{"router_score": "softmax", "normalize_top_k": true, "router_logit_norm": 1.5, "final_lr_fraction": 0.05}
Below are experts of layer 8 (counted from 0) of a mixture-of-experts language model. Rows are named router (the router's row for the expert) and show model dimensions 0-255. Each number is 500 + 50 x the weight over its row's rms, rounded and kept within 0 to 999. Numbers have three digits each.
Before each expert's rows: "mostly gets" lists some tokens that are sent to it at least half of the time. This comes from a sample of Wikipedia text that the model never trained on.

# expert 56
mostly gets: " pr", " inc", " Cinem", " qu", " pe", " gu"
router:546473594421510554530442505414444572524499482475556557483519449518543491525549465418424568443555503431440470427528514522475532456462448437493526589569480545592489551542550492464486501444417499528511508477509469560541541509527379486543466464494487489524467534504304487510411483444485435427549461537464434510505508450490538457480542526436459497531490585502487500471523496477401431468447578527517587498420378502543468419483526519435452614428499450495409508568569512465535535527536522446461528401567481429546516604473578487536546575474524471564543492453348491515500569481559475491432525506496504520518541496499465461546480459612522565559434525437454476403561516454475465565554533419528464544570524445453502488428422534452428510458443498470479521560396538451503457476558518

# expert 55
mostly gets: "199", "201", "200", "197", "198", "202"
router:435428550512460570493496514498511479473459377477488474469471534473535464436400406601487498432561512457557359562515433495440510482572483535549447493595500404521501481522492490495514535466546611472434417426470474429506452529517471467418482558450542552418456465556591481501444569473495434553464529548534477456494455460454499416463501523408603595438518490469491478524506513549455463397566541458510492510527564520542561466566549578450466462451507422509430449470483450532482533461555489548525572424517526567486541452522595549487503498523502441519539483592547507535537527503455531538446497421548494432514486485450419445591564497610415566487501519443529499545519453483510589510408505427565524497460568402517448457445563540528505545496493510461594506450545495415458550513657485

# expert 33
mostly gets: " %", " Date", " Candidate", " Preceded", " Succeeded", "|---|---|---|---|---|---|\n"
router:438463522547521493440517433495591466528437443454481505449442505531467473409524531578419565435432487500413486543534444525452479507495552496556429501539505499570444547481489502544492421453527534537473449464482532413494540470537525479459517462557450524564528556417468461464516480548464498445436453524438487532463645458523569614559532534435482540445462527504435422542523447470522592511610474479415414508481544418548529530567522503499469498524510571587505469530586557522403502444451429451548483474526447472447551636511575431370527521414544486431552557477508459524556553370468608577419461459552377442447564492598433490528513520493498436480534562537500467470441528406544508492540530480447466562522518565523516589523521484551527529472521496436512489518503507519440573477474571

# expert 46
mostly gets: "\\", " \\", "ä", "ā", "ū"
router:511435489560522448581428472442448488469411507493481446421600407490406405489436427531421580454477449565496443546421436546481445534509563468534508458568526435475465574483325474375491546448477480449489455484451555491521523455656573518478553498555494574471441412532559444450485539516460455469471513526541504450490473475497517435484545566481488494483558528463463544548488581582526475444455558493542515492405560522463426500530473514503509477399514566446418435520510599503433467513552487511446491466540464589478545506515558489498462463428453538453527482506512561468434587503581501498533448468441468426553555437430470424460518507588423481526498614483495498517590575514490472472518549490543478489472594391453470455495458501525457500474454504534578513516484426475481580534587532

# expert 9
mostly gets: " However", "On", "In", " During", " According", "After"
router:548428455510537458546553544507518503505448438448525498506549472454456530481492438525464459498492476561402471541422475563510469553545504340408439555569601535443500465515472518454583516458604435476464533437520436436557505551546474514424505536446424501363539478572566483510515482435425425503446377475536368507507473545399576564501519470455502561459513476515423503528543573530473415536458533547468447461458619538479552453580468542502473476544456465497474431466531575494529444498548446606417501486588581540547551549473599517528423482435494541548478475523527545457527583489504541507524514523490479530501545434581434403533559465559471520521376487510471423534558507417493407424548544504482521549497500431391502472503515454493511550491512465445468475436515570500474509474486471

# expert 58
mostly gets: " British", " American", " German", " French", " English", " European"
router:450484518571494556531465558514521504460546495482481523479437524486503567551476483523504467573468543563550584492594580462425432458514540515426438537458534465443568556437546478603432491561509531519502529445457454588469482531476480456469503398593464520560467475507504555444519426449526535562542523480433602497460511440478487457411458467426547467496485425541631494481577427369546584477447469517563486485499486574449583531541519471453488480513515592461498499522482531426505512504470528425580402618435533517522543473533443484533384476458494406435508458459477442478577393490542516539446555408554490518522459544590506433505463458394611469503518460496485456453523478505518611449535439486458608463495514543446511496477547503465532578530511491529430432503578476393513550410452500

# expert 14
mostly gets: ".\n\n", "\n\n", " |\n\n", ".", ".\n", "=="
router:443558463451439542402438536499577435456520431482485592481542507513447537575546597454580536481451562434501545497371500494453529483412466542582467412495463439470515559602580565559565523566515483501506439526485440446479424452439562474593591541554472417606557534485516497464558506425532462465487506449437498451472541480551459467440532529529524516538519498559493526478567444494478480511450417492516420461620498447528521515556520360548453601551586509541593475477443504531483550489534429501574582445516446475424507522489493462480502453613543524440484528467537457511509481460495483550463411541558437479487507433423553441527442486418575554450532506488519505454538492550589476570465518433390550528417510445484570492474491548454416492529550472489482563502488434540510551504484418

# expert 18
mostly gets: " Apps", "12", "10", "72", "41", "82"
router:529493543482462465520578543460486461456518534538442487499490519427487450514425455482604476529414503526605531436478458614505462543496515424512556433444556560553537532443470480534494535448528455447491539519479476614513514512587482441539545558491523506467524628573473448399473536532531492513525453501485499537520472523425537537554589530505565548461590597514485472521460476499524443449548520581428421409471532573557553462500506555471434486480566499521522516441459489518465479455470435439590585506600468505470455432431519491463577424592535446520456517475425576515565521602565547491478552470504476539445465510517451491534483463563494572621544498402539463514400556510477457606551486428524638438410537445545413524464579481473459516506595455434509459454440428456490478510427501

# expert 7
mostly gets: " was", " is", " also", " were", " had", " has"
router:463483569475499478575522498538538507467486492516600542482462490478473533458474585474555424541557496521425470438437461505509457602589477501446498378521489514480496508379544537450551494460550448470518546512508526486480530559523493482464448440465491463586338511462507534524438415515514579534518546450442514430562436593357525539517499471629482541448452455517472499509431552589554473491482431541529547544461552578426500506545481431402533473538445448509529475404498573480555424514439622576546467481433522526405457501538402430558533526460413440494486472553519448489460516444449546551557497531578523513537433535507496465400484509488525439523485488494497565487410577426409527470452519550471460450497411536546546406519483541544557468469470528508515496425593545552514448564463551

# expert 63
mostly gets: " John", " William", " David", " George", " James", " Robert"
router:467519525511531565509533503514495538495598641459393591522435505426500412540627554503456524575481528469437539523485503393478441537514418531511466543485451502494530524411547568488569604533549553455547500470539535408498557495413580513501481551430514550563562419441519465475488595412587509575471504511587454539553423539541456476500510436498412571369522466531545479497557531529400388428420515589492531527518554458579515484530441528559453499554596438566504523568440532455504466511530483437486409534458517476465484486534536543566461643493437464518493556444545503448507555515445524508460526517547471453414534527487473501503478489562523425463433542527537437556469496433400544520601522557514466521554526515476426519454509524528462557433521491457492516447462471459486544510452524

# expert 49
mostly gets: "ra", " Genus", " General", " general", " Special", " Gra"
router:593438450490532556589435495450554470473525468443444463429482510436508452589452492389444548422488510433438507591513561467373556604496502459468450428549489479448468532510552453487518506421547510426411494489464542432469521512530554462420495552460484585446478420501478486492516487462483458507405552496477485492449514393413524459523540531499436508525564459577502452467518552534445501473553518478525476524490470532542510527533469537479467450536449528538569479500533535533524513515453386456509474513424525467536489463429571581550503425403491392511554486607525525507465522534455466488447539477521452460483574476469394468560640385479464525514412619584538524523597556585545487464490524512596485419500542524565507562483513598568442477553541526515586493600432470463535541456495532

# expert 10
mostly gets: " (", " [", "(", " tr", " “", " \""
router:493558526493465447465563483524510535554412504537501538598546470591509578428522509479563461493502508506449581505406533503557584528451452436532582550484462503472426481575499489470489448541504451614486567573520438428458425512434455522618510468586540442538557496583374546511439475465459396431519480586458514503508550478442409441440525562456565406546498518569483531481443438429560451502447526483534547514552480533448468517483517459546503584473487521528568517443539541591512569574526602526461544423551500459462537580445565512418464422549563577483511510430458544581573521509423472488504484571425460505551479418508571594525513506494437542520559439437451544479519510428614453482522585510496495513599547500481491507499523473440535466553415533518471571564441500483448466470492536

# expert 29
mostly gets: " J", " Y", " Sh", " Kh", " Z", " Bh"
router:491459528549512512506504527488462488436461509474431422498529481541462567503569502590430502564533399500465518533468487497512512547450551474557487531535521573574525534586441434464531477482460427532464563508478520569480438467534427477646560477459537457508475547539338485429461565484480446429613501531531624461490421493466527490487463549434525450518489448487524566474529520402523416549415517542507507532515514447483525628433489511466518619364572524495511497503433494484427467532544524476429515407496430505515503541513576539472487447584441476489522431380391523502480592590570505456534508551493428514465454432537482482512462533475417537451493561497503453435493488464565489516617564492505555617514489445437487479462518510504487461559524465432450518515390516432415563469476448

# expert 52
mostly gets: " it", " It", "!", " gave", "It", " This"
router:520426484542484586575400520477504553439468479429593497458543444504524386453500518526514524409422479444556428474540411533527484479562530454439482357538536376425578487423497404456506523532503573459487446463505527499494525451614527520412484514540447529472526373486540498477532499441531609515435501477457539487488501498434570559537457518525473476430552531534465472611448528647459506461516459493506441445401477503454477449501522501481518412533501490482422445612601520489533507549452561507583542467467503510445505546491540487583527543440492526462520484493578535472482634374505502554509570488520462507489459505490431507478533484610518468510430527419562431521503509517447460442421569476532427481460521450525540418543469474500503386514506472537462505481461500444521527547589526

# expert 17
mostly gets: " Mc", " Hay", " Johnson", " Lee", " Jay", " Smith"
router:446431509605534535535471484535471435567401581426471524415455452526451498516495546563493490487408454389471518496444479497488510507531523518466503481504549519485538534487427482458560580536613460458516527514445559466544549481530474531462534593511455538525518497451499400461575463491537467497535525593486461463480459483479474509629477537505487507427469473539557518594536471490448401469381444557491485449454542453518472546499543501604489432482543539520451497584465531453467597551481464523504509582507449514473575494440495464567450598493403452471477455393439582466445541492512495441561596488611446572465496405504484495502452470555547509467435538494500418461477519485479446513634575557594513569526575464485420544444491486493446475390457486505546435457364520477407531481515429

# expert 32
mostly gets: " res", " d", " inc", " acc", "-l", " cons"
router:490461574519465525522528555416502527515459579509564505435557493540490466514554510565469389463493478452526514433463458532382456528426453456510460560566528533608508521642503518536484444433467534504463548493508436453474573465405427554538510517507464516520460594564388455502470444546530494499513453517440420474508477450499472462594597514420515549516528554523420542505601477456471450508460531503478512517454520482476514478399556538559522569529497515538472513497571550517510573429579532451455579406529483528456524472431509483415512480520552480556536436477489448599608472543564528518478547491432492403602487480556439548490488518489531508457479434489544518497554502434526423623569513496565458571518498542398431535534590447528545479364439566595479453552440503494422524420537452

# expert 28
mostly gets: " Me", "ara", "ka", "ira", "ey", "She"
router:468522476496587502553510510470532512438440561426513415466505429516422460526586539571502557531541496440453448567540541544447508559512589509453478518476567476462591524540458459479479423456554485419499524482479504462565558488521565526456433440472489543461529494572522524481574575498456482504509495446497481403433374489477539511565515490515438462517455488453378500475503583562480460476475427609521495474456465351547529489520443543442530452463551479474533450536436545415575389499523448521519486540405477599400482552576451529485453470473458422505517440612495510367472478521547461568435527506486449524505512486471476411501571437492436494476519574450524421644524519570495583503493542470514366472491576443529539518462449505529553581520471526432454531483592466439543526473457469

# expert 61
mostly gets: " people", " buildings", "ants", " aircraft", "ions", " students"
router:566518515596548487543474520544514547494432514513491524450468535563531387494493516429589458556480423539536501513413571521523494562496534432429447436525506474483494413399560470449467441460510537447474559492566527464598578506533498517423526442510466553579500565565476434474524492462484576519431504544519470517552438375581540501528490410454512456479456484476494386489397497601473536484513497504462462464459555436472580436439509455476476433465498396435442488504587563474564396493498501490497487575407505483553461470480437486495558424388521569581499437532541474564473499562532406558410499633475508479510494530444478529437515491556438519442524476525508510545479497519465580503469587440494481558499496526506450453554449433430524595418472508483556549534579424597433508497552590

# expert 6
mostly gets: " Port", " Mad", " Aust", " Bal", " Mac", " Ber"
router:535490475515485485537506473474459472536647525512475453457439415549460601583412468612439512467545496456498530511488438529500519467450497507519507573497467418501475491508492479455545562552559461472462517497533583519608532419544566497537468517413482582529462555405547478526513466508509399492517517551402441448455458515602480456479589630471521493492471573431511515470522510391571453569469528463511513536497574502565498481505505539484424512475521448491438483487382531515436448457519513519518511464455469528458465467502526489431463587520500421523449453482405546519498597516551596481436418401478449481416499467552512522494508527486380447455420605453571374481530536448461475516496427525555481520557595484485521541471482535519424415520550424442593494514491537424509563493370506

# expert 50
mostly gets: " the", " The", "The", " their", " his", " its"
router:493519521527457559514488515546535626459598472447511573468511456471481568519438541434591586561442516506610495421510509458565441421471531594506462525541519438460466515472539498557417488490608533485515461490461471459507523589480489561424557493535527544410455478533591546557559530556553628652410451473615517494417541500475491530506477401497483402413487399569582498492479527511531582448510469480485497501543517485418541465501493455492501421555465473512493526509511472454611467527391488489539508561471477531565504535508475490559565496554426431457498501548564480453480429436457460531477514530588441565540372582425421464497463574492503519483436490525510553538510447551478525469463493492538496443473468640474469524544445472421469597462545487565509489557553478535466492491515498

# expert 23
mostly gets: " Street", " Cup", " Stadium", "shire", "ville", " London"
router:472525462533453445546471556523597463425532565530484509547477527397508394525449484521537494514474427515632431472556564465435504520561535511474472400526536546505504523478470572523450538513509465494514465490472594535471531479474523466477535493459463455551455450383465535522590501508443510557488622546504440434509501429503560484518500452529488529469439428534506545595513399608490593484421547497423425435450433431571592505492606544490474360528497490479516514522496470535495550437473449422531502583469506486484516515523451416575499471426453436508440502552506415419528488585537584506534496437564504558474495524522560533477514525477466483454526527445571469608415529526457561581478441412471438408492562511559410498460506550565466526393496463405575483512582426517525504518544496

# expert 36
mostly gets: " U", " O", " T", " C", " dis", " Im"
router:528434571484550392577436472513416467522449370505502502576434421571500539577415416418488552483505472536488485439454470544600476446427518546489461576494496555541439555562398496406464516408506392460447541474538498528483570589467425506523540484616560472511486487486466437508478437419471447458528524579493440485491489541549438439523479512407549514482559528553544645482354505434556418472444564534396513499445486480492469479553581497481419537433517505535511461497501508472502582446575474377463465491560429521426447544498572445458451499533491532539500470415474520484490554550526561530528546519498494540502458458511516509532531496506392439528489541400551444453514543522556412490523529533503550507520533529452457529478498464527472446514459495459446477506406510466437430450572510

# expert 2
mostly gets: " David", " Henry", "ski", " USA", " James", " Johnson"
router:560518556445538527590492548424474444486491537461491416511536480479480407522512478503524494490549504423558541570548438506526479549629569507454460379430548515543575541542441486557571561444548499475491527497452605613563508423578626536449593520463484487449627458425518476464561547436471522408410534523471537484503453428482493466621484564572452502444491487542589486513549517525391482461451533577495460445488454417592525562468457489488450433519548556454524486553460554439528489521553436476574419611446538487525564501544476506512515557496443434488561405476474527431442517474541520480574527582525471451395525524515459485572501440488541516478531481506553450566465513542477553527567492475483590538399515464479448447488470447526543552460555478428530422430468493504505543504511517

# expert 53
mostly gets: "+", "–", "_{", " ", "−", " Animalia"
router:489505561439418531410606580460477490486428459549532428546509500563542396451430562537606508530494418485520480576445498541444462515426411431545470456417480522532500565575484440512430431458505474473449480553561431524498448440511385498484570500562604514492496528521421454442493493487464457522447507535465482539451544445553571487498506528395545561498541527560389468478578522508428553519510562533507509461575487535580459465497542434512468601438579594531533479453412562513492555463521532521480523419593495535503497496486493480512525440494554558507558464513488548565580470571436501487538448456463428492397450514460514534504460506522462549425592490448415451550478559510492456602433490373510528528459568415572468558506501469374505509496442465503426478565461497534478492528584535

# expert 12
mostly gets: "ations", " years", "ions", " games", "After", " others"
router:441448493604459438537532532470515472489488497507477546473411489552505410445433500447530494504485639506461488536583453529427486504522455490451463454598559523450497499441558452541462551459587566570457495409539472487588501421489583494444478501445473488482476553492557476468482461475496566462469445469460416435506558558476536583461592544519509507404441446520486389500523481584490508520534567525454502445570547517518526481491550518543516477554365472490449496532498487413503454498489437548495532575422457525510471401475447499560525427527533563434514465524565544493545496561440538438479538607561489493409455507461436520450455405540472482451584482577467482541526495530429463450577479516474421539415513595537459535595502468513555395438576439455543456501574426612594499443422547

# expert 44
mostly gets: " con", " sy", "the", " ar", " cons", " le"
router:498527523504570526570476522394468553559409521470459534453491473544512542557517558430477448480534474539431468451455461443507429470454442516531492606521501539509451466506557620441477504539440501414451508480446520432574461562466550486486529520574468560455533441410571551602409593493536586504465363431505475535426496546546543500429559516534396530454504525574484501505433532448521547498553481470513500559436477525527428456555451527491519527532418459482501426516554482489489489532455433452506474500425462450558496521539542582475493591492597535549566500533481445477522475491499539499416455463425506434573569582545438505549601562522469540494444534595530444520429535459471517460499450555491490653576544514475533583484473434598511435391450452580532502508529532425605512469531516

# expert 45
mostly gets: " Cup", " final", " season", " football", " match", " round"
router:478438509543530510515473478437587463455591580503457459508475433497476466579460517470533581492519454474428508422546567495551434477569521564473557562479540503570403475442373506549510583497424535410487525469437528501465589465531426465498502462532442516552516448469465477530552545508414492528464425484468474458425490478584556481446539486541432572468464456538472614517432551523478556456451527531452496489406453478554510453538485509562514485594450529538536496471525559479558568454527417424572531617462464499452413474500459518547546518540522520548405504458534490472528525546582531481487513452449450550509462625519524432538487562577463482451596378482509507492455584497510531481480475527497477494481416545545405565495472473534473582511556496449478420411507431402615428403606528

# expert 4
mostly gets: "|", "===", "==", " |", "=", "″N"
router:500488490502505492525485526551486620465576509466490543503479461422558572555434500527467541482427612434472563450517622477507518472534507547597479545491499469506510467513523589532523524619536479488509591587483394524418484580494519377542580459400525566419538420477493425431495536481498438548506482413570511476442588578486496575425498522437529562498485444576555537510428547474475459502451472523535447417549482554548476522534374531586495508509577531521510500556462536519445494552512419433527545444547544524457508529528510568434473547479516499498492443427546549512544380483553518557546489433580433517500575455554511530560495556426549570483566503583464515405494492460587507476427527519525525469535458469522476514435554425472490473547460649551468520525488569477433542539431457

# expert 15
mostly gets: " |\n", ".\n\n", "==\n", " |\n\n", ")\n", "==\n\n"
router:554549525524580558433526512504496449496487399497427424501416476526566491438477520475554544562472513469493432598520556449533481505463474583483478463544494478490463490503463540528462501477518555498542504487535478459471457569507510440486539505560465453498530469451558462518573450391479477499445545412536437469461533556565523488420477479461614506441492548436471577566483511472483546407527468486381450464517538512547414520521448502509498566575605542500530450558562524568525537528509482509523562500559458543436403531443471516562583543494552538466537592557518582412423506416481498509464446488521475502524518481468533424534410416386529571508412510524502435487432452422499485435421478537485605401468419472468626483450408475435469454570552462476418405496577432590554502562585519

# expert 60
mostly gets: "°N", "″W", "if", "ult", " well", " Species"
router:555488584524539572542455436449434475346496538499482418451447526430531504542400420548390489545474530582399526607515465549548513487567524453497445501487505544564488504498467463515566498587518552466556549515524531458475538439492469516430454559494403439513572558498577467489506545400533409541471467422464464489506536506492527550468522511508531554502446516569399432579510598494406468498483481529506505410455574549520451435519461481539488482425511536587511563488509504468419422548493470555497593529524525541435532473534518515460516423538499477438565505434582512574525489572503447571498473486511575473493503440476465490525454530372490486520470520495486484517535541562548564438503524475566430532493512398551421353413444448495550455583459475586451466388476457485542450560530544

# expert 31
mostly gets: " century", "–present", "190", "ropoda", "184", "185"
router:516466554512442561509490586475471472438474471523514480468530576383520464433526535561462448479412530497685511572607414496504456463539466496483522373507516451424478528462582573513464509488528469475473424580463503556536533552456456399601517542500490521570486548474481524460438472571479493524473512593468447520420442446423558495538594504412412525477498507469400508456609521555447492534450583449467523455532465519470507468528575478516496484483562467590471383482530450563494491480538465506579474467603500565527537492551576454444429508498467407506535483524539421480578477490448541462527506451548544465421411439432462466539475497552506519461427477489439451507374517524487508616490412384576553501447545494464514536487494574585459496439514460480496456489522517512540535512510463

# expert 27
mostly gets: " South", "ang", " Ind", " West", " south", " East"
router:520438528434477473550556459556458539528508561451496461544429491486456491534523519555527562504503463511414480512531408461437533522442535441609449456540494468405587521462415495500563524437573511383531434542405514448469503511610493442463448538418435550514523484449566531497555537437482416558464569506507506518395574480586527452524525456535513526514483470480447503569404512504434465460548581527444426546501577468563451460491459559500498446501475442519382430541503508451472508533531526452534560518485422487540523444480496558481480484467455458487543447549557503518538538479549548608515499442458526410496480532464429407551464562556450451348454483560446513566511464569467520488532534554587457523531493561536564555439520568472447498623436433608513576569534548469592452496493591

# expert 1
mostly gets: " |", "°N", " –", " •;", " ISBN", ";"
router:530469401460555516540479536537553479474581535420499539507483508457439546500426502512579517540469469483471531433594534558542496438566602536535549481501483420438538542429502414568527552493546562506525554498446447485554476599443619510458528535463415547458485462487569443528500478497518427566434539436545444514475590544495531533378465390508558521451456438507541517564527577570414598493582492560531455454581530482542521523542476571567428395522547522492475509560413520472563492492508463513567552450597508562520497400513457529496574603475445464485480426497606539534437497366569575538517516463515532501511510582453525517574479472466575432534558456559448490503513574565441529482431440522521491488463415530543442449576480491532466481554467554486504477523539540524497484613478535

# expert 30
mostly gets: "′", " sq", "182", "″W", "181", "08"
router:469446548498441462435590522543341543495492477567564450556470521407462485466597515508451459501478479564520503532486417521431467507534458439545496476484544536564535501466541496449482506506535544508474419501510469596508396557502497552643510561494577524499506609531408471444402525508500467424591398577434438484478463485511502543475541560426447490562509588450439429432575520469503443490508558551510434460575553476540558445501502521464461582417510496503502516422479518512414472445530461480433537441611412483526491474454523482384492389570539497522509423474436508558583503491465533500508473510586480458400473418524489534445520640525433465426499557556470447479459520515533540612510529449503502479480568460557481510432571471533475483537504459529492537577462530497417492499436489

# expert 62
mostly gets: " fl", " sp", " Fl", "fl", "-m", " FW"
router:605445499536490520487444543536481480542516559513443492576506419482501486536514427504494498480514482470590494540416550624541450632500526495544527458499540504660600494496454487563621492510471505480412463466485487521601587432460486488500445577579492589454478571582478473472495547461450480559489442574408529533489489506504546407467600565464509562545503602482472605542476555493495501483477511497532495532424450526539596549502486528461534525514603531569463516500445561500385531422522540483539565402584525461496490447452513548484488547543557518485516481509476486513592449476549526527485533525475499509500495467444451603551493425556520478460458540447520478499496479504470421505468534449553563459439523483537339410456523504460521584615528480545425437443443486461504465532600564

# expert 34
mostly gets: " a", " an", " is", " be", " was", " been"
router:527486465493583455605501438485534508430520502468519532486497492586473604398535506546528504439502597465458479421479414475571454479431491600481488461511547522452411469423535466456561496583453496483503469545474529536510583551518524585434388465578488484512424416470583602480519440490541562494491557408410535479504436575478451478484444451590453547442472453551571453472486556488525523503520435450545517496387533561505461414457414509443432510523476441528403615510563554478524443512522515524574523483446552451485533586497513502478507625543431497481478496547491472566463378495487421524436566538553542464559491543431493425544478569410507483560457476512544574511544491542540427447497480578444467476528474550529578478471457485564504464500521556533564488464585479504564432540509590

# expert 59
mostly gets: " such", " known", "ized", "ected", "ted", "ined"
router:480547476534527600351484435501507526517547519464553583554481480502469456565514535416502501576502542547473501479596438444476470513468446478452438553461464626470452551406541517465465481532497517448441530508512435500514532519549571586461461509593496487541481473471519558526544580602534550495496485495517525505585441411478423474552505462552498500490499463458534475465572515579477590544521377467434533564526491507491563457599442495487490413508420509446452509497589521406590442516425510407568328473500536579468546496518490485560574483460451497506552477467541435520566437487500440485544474447490564518501569642498454471464482570503480507589517518537566556564515491498474566502496531424522505546553569558483644481508453484471552526444444410501578470458577496486514559445541527

# expert 42
mostly gets: " use", " st", " sc", " act", " oper", " ext"
router:633575540512564539533465535444453466623440549524484487540463537560492543531445596497429546441494472424488477535526469429472545490503478418463477512522487514557480484428479500497535584428515544485439502432462514495509563443517409519492559441475455585522506424444482563535468437456411488530531532572467472509483459459559597486542500529545499535501442522405480466528460423503468447495558453472471420592496475511451526442497482584588605430528404420470526522518574546498547554567484559493487562546450517505484464488503528445388636545445449483520518494511545515484590575498570554540560471494414653449495486548486480441485495452486530438558500491508600523492569494466358431480522449456514438551517420545479484602428412475445507441508474471552495464531564552484519499575526585

# expert 47
mostly gets: " October", " December", " September", " April", "In", " March"
router:498403474565575518566440492535482439462422533465493529430469476522459525533532486539475522465445491456451475600510391525467525624488534461495501471555578524396508515443509392515516454479510608430554429446457543494470489415570549458436458612460468489383525486532582523502502504435483481533502528503520497563452497518474551478465518453529406571579502430512511495510538587496492456431503489466535512481532508504405548480520500513620506401512524462445472511525606535463552478544453456485512400522562462487559610417529535455498557493504444471473495455535535526518490561501434551530434562466507395544457530555506482455498540523553565351515503483557572504559528538663489447446473477478500479518395572489596449528517467360530449548534417521441473529482489432485569507488562523

# expert 11
mostly gets: " de", "í", "án", "ía", "ón", " der"
router:525476412447553563527438478426451547521508547428479544463466409557427477574443529583468406439522384465476481564491530484527460578482542463533462437494508475425534499482402529353531454543442516496473412487454530489584553444492511531486477458554405529529444466546532590409536491491444511463458585549573548497494468497533570430500566532602444381488493468492586484566519478448479462477465523521543435475481397498411465509487435433399454374416538476559501474459481451481519549588467402507505505597427423498496596509456560461489554548444445494533466456472472519503457522558583471522526418532474407477456535463609485509553530488481455519449461522546512490535513418439522551470557549525550427492448556439472567484505509569548522418514523469463539488402452505492538513514547483

# expert 51
mostly gets: " general", "r", " Mr", " Les", " Special", " special"
router:589429446474483521483491491424559526568566541491518492521447438488512498554521409612455572484480490393526513636494525565475538461583500471504505525518528466503573526478516503473505481452522478492471446455548443474475486402472565516436472574406487504493544516482549448497553413497519469506464562456454425584416441452442444465460499578582497524445496556577448508604520554460502540453513466506499563445521515475557506535529500534545494497521577471510430413451527527556415378449498535443564499646556446574477564464491507534520497442388502442448553471586549424541520419575537484494442504485589398429482518487481449454485540478434534519425521551557509466464497416568540410537490538515490552477485481488419460552482435509555488577568463507515502525561480496440553665562534588

# expert 3
mostly gets: " La", "He", " Mu", " Ma", " Sam", " Jim"
router:537372481422551533520511433401519502455546550482398551469506499534516535517481455582434548488429502448510529485423516565494446588532476462459478553558411442572523557576528402541524494536550520442510357471543518467406488536474517451425418618509493501487565524490630432468525509469531547468494517510536495418492540584513513465503450500578527549488453433562578473450532480530490460597473561462489473443478598515516554532558543550506477601455548479451519423514416476521447490464434449533496456544458472462475533505405468475554486414420530517505514405552594566469435490473490531574519548506580452444524512521557437455603458533474518425447507521366499497522509465518489539438471583493545581471453540474491527396521411562492493476579561471534468558497419494436498556456455491

# expert 39
mostly gets: ");", " including", " include", "\",", ".\"\n\n", "\"."
router:541525442476470542497478518470549564532490555462439497510526587560547541507578488424513503506410475484485393541502552516510477448515527481508506514432436469381475541554503484462509516432530468476470469488515416475447501560506522522481557563475508489474451555485560480577526503493433560440435543474466421473517555563540498527466427429477432556463513405420405508518547496558477566572486578446474493532540523563506564477564499540479549483615505398587550481547449541537512449526394435515513483467478450557521586415521434579532500486566454502447447492539562549476386468415440483494488502473482510464525457568439603505516545454513579556531467400526481429540614458608411441466405483553589593402436463490514540443508534527393499511503471556406494487507570456558461564592497417

# expert 48
mostly gets: ":", " &", "):", ");", "=", " :"
router:545498506439509476474476500551437474493579524465520493423527548523472512559505461479458481503457476524446488482511505453470519452451457605611393389543422463415472487561585401543463552573527494520574481541503413477564467457513573516427470511479421513425470450421494527559479512475611623494405488502485514490479571577523528528472424424459547532561590491491544452519526499511518558467526455481577544495591438477517486495527484531467577458497537547560503446355495485497536534583421528512560405448492527446487540475534445567512516477465432486465512480580598529493413472450431518553475468587591409500504530535499593532528580460456500507447532489542507463423532504566526502440432532538460584439411414465553517449467559569481519448563497587502409478565516498524513452588528388

# expert 24
mostly gets: "-", "-g", " •", "   ", " -", "|"
router:527500423451462530542519461504596533479561483483501490452561461512511406495432561503458451504488542382538369567481491535482444571582468517538517484465441535439468529550498448578588430575575494546518477541530420425505529471497478451411575549414441576495620437471524533470479455461478510567500481591470528529464562461477528480543511434445546431462500412594580582561520455443457535429554487389497471450481576532590455539522487468373467443444518526518595497397497469541544506568473592550586607419502524569508510424491496508523458498550527547420462506522599553548494499537478485582537489465533554424509474551424553453462545460557501461464501471512570462520573513551515447445429464565512538484422549519545529491536560495470398484499490566498476453544569511538488466569462500

# expert 25
mostly gets: "IS", "PS", " JPN", "AT", "ah", "ō"
router:503504502515515499579499531526502399441361522434473479506405559535481429535480518507499462452494447476530469475422440560449487556557572517491498483569588526428478554568472459508541402456485582553558462380540436577513447521590515428505581477427481538493459506530512427428529532378531491567537507477485560466475423471488513521522520510444523481480417473461524396463570548525519478440503530432519468403431530484578522449521631574480549527431514431525543437487435606536475432563555519476479435541558525545542505464485495537447439505467440526394511532559530589572461514513572461550437449487479515538511602411415438481468497517556513448471549526468435507573573497520510404503588488436535523473419550427442471395464433486483442550518432556484537430438512467497474515485490452

# expert 8
mostly gets: " March", " December", " February", " September", " century", " June"
router:429494536552577530478470502492481389528397515484460430447437563526494478572523506527517499502477551471526437570545511435457505591512407423492493515471501516555514466447545470486419598444507592611521544417554576448514489451591467381479471492422460495548518489466547445477488467514436494508449485451518496516487382466521418414474506480508430580515431455419462516504546515495429574525434561454505516490539537458512518462540459542550490505574477390476497509526536439477473497424461456453530417555473468563559561423650512517493452458445484433540519468526438421554586519560462514521408358479462501498431514495414530486567474516496514429506473429569465493581542440564442534572483454519563497460565539452493452498525456493588468635509522432448522461430557524501507538460570563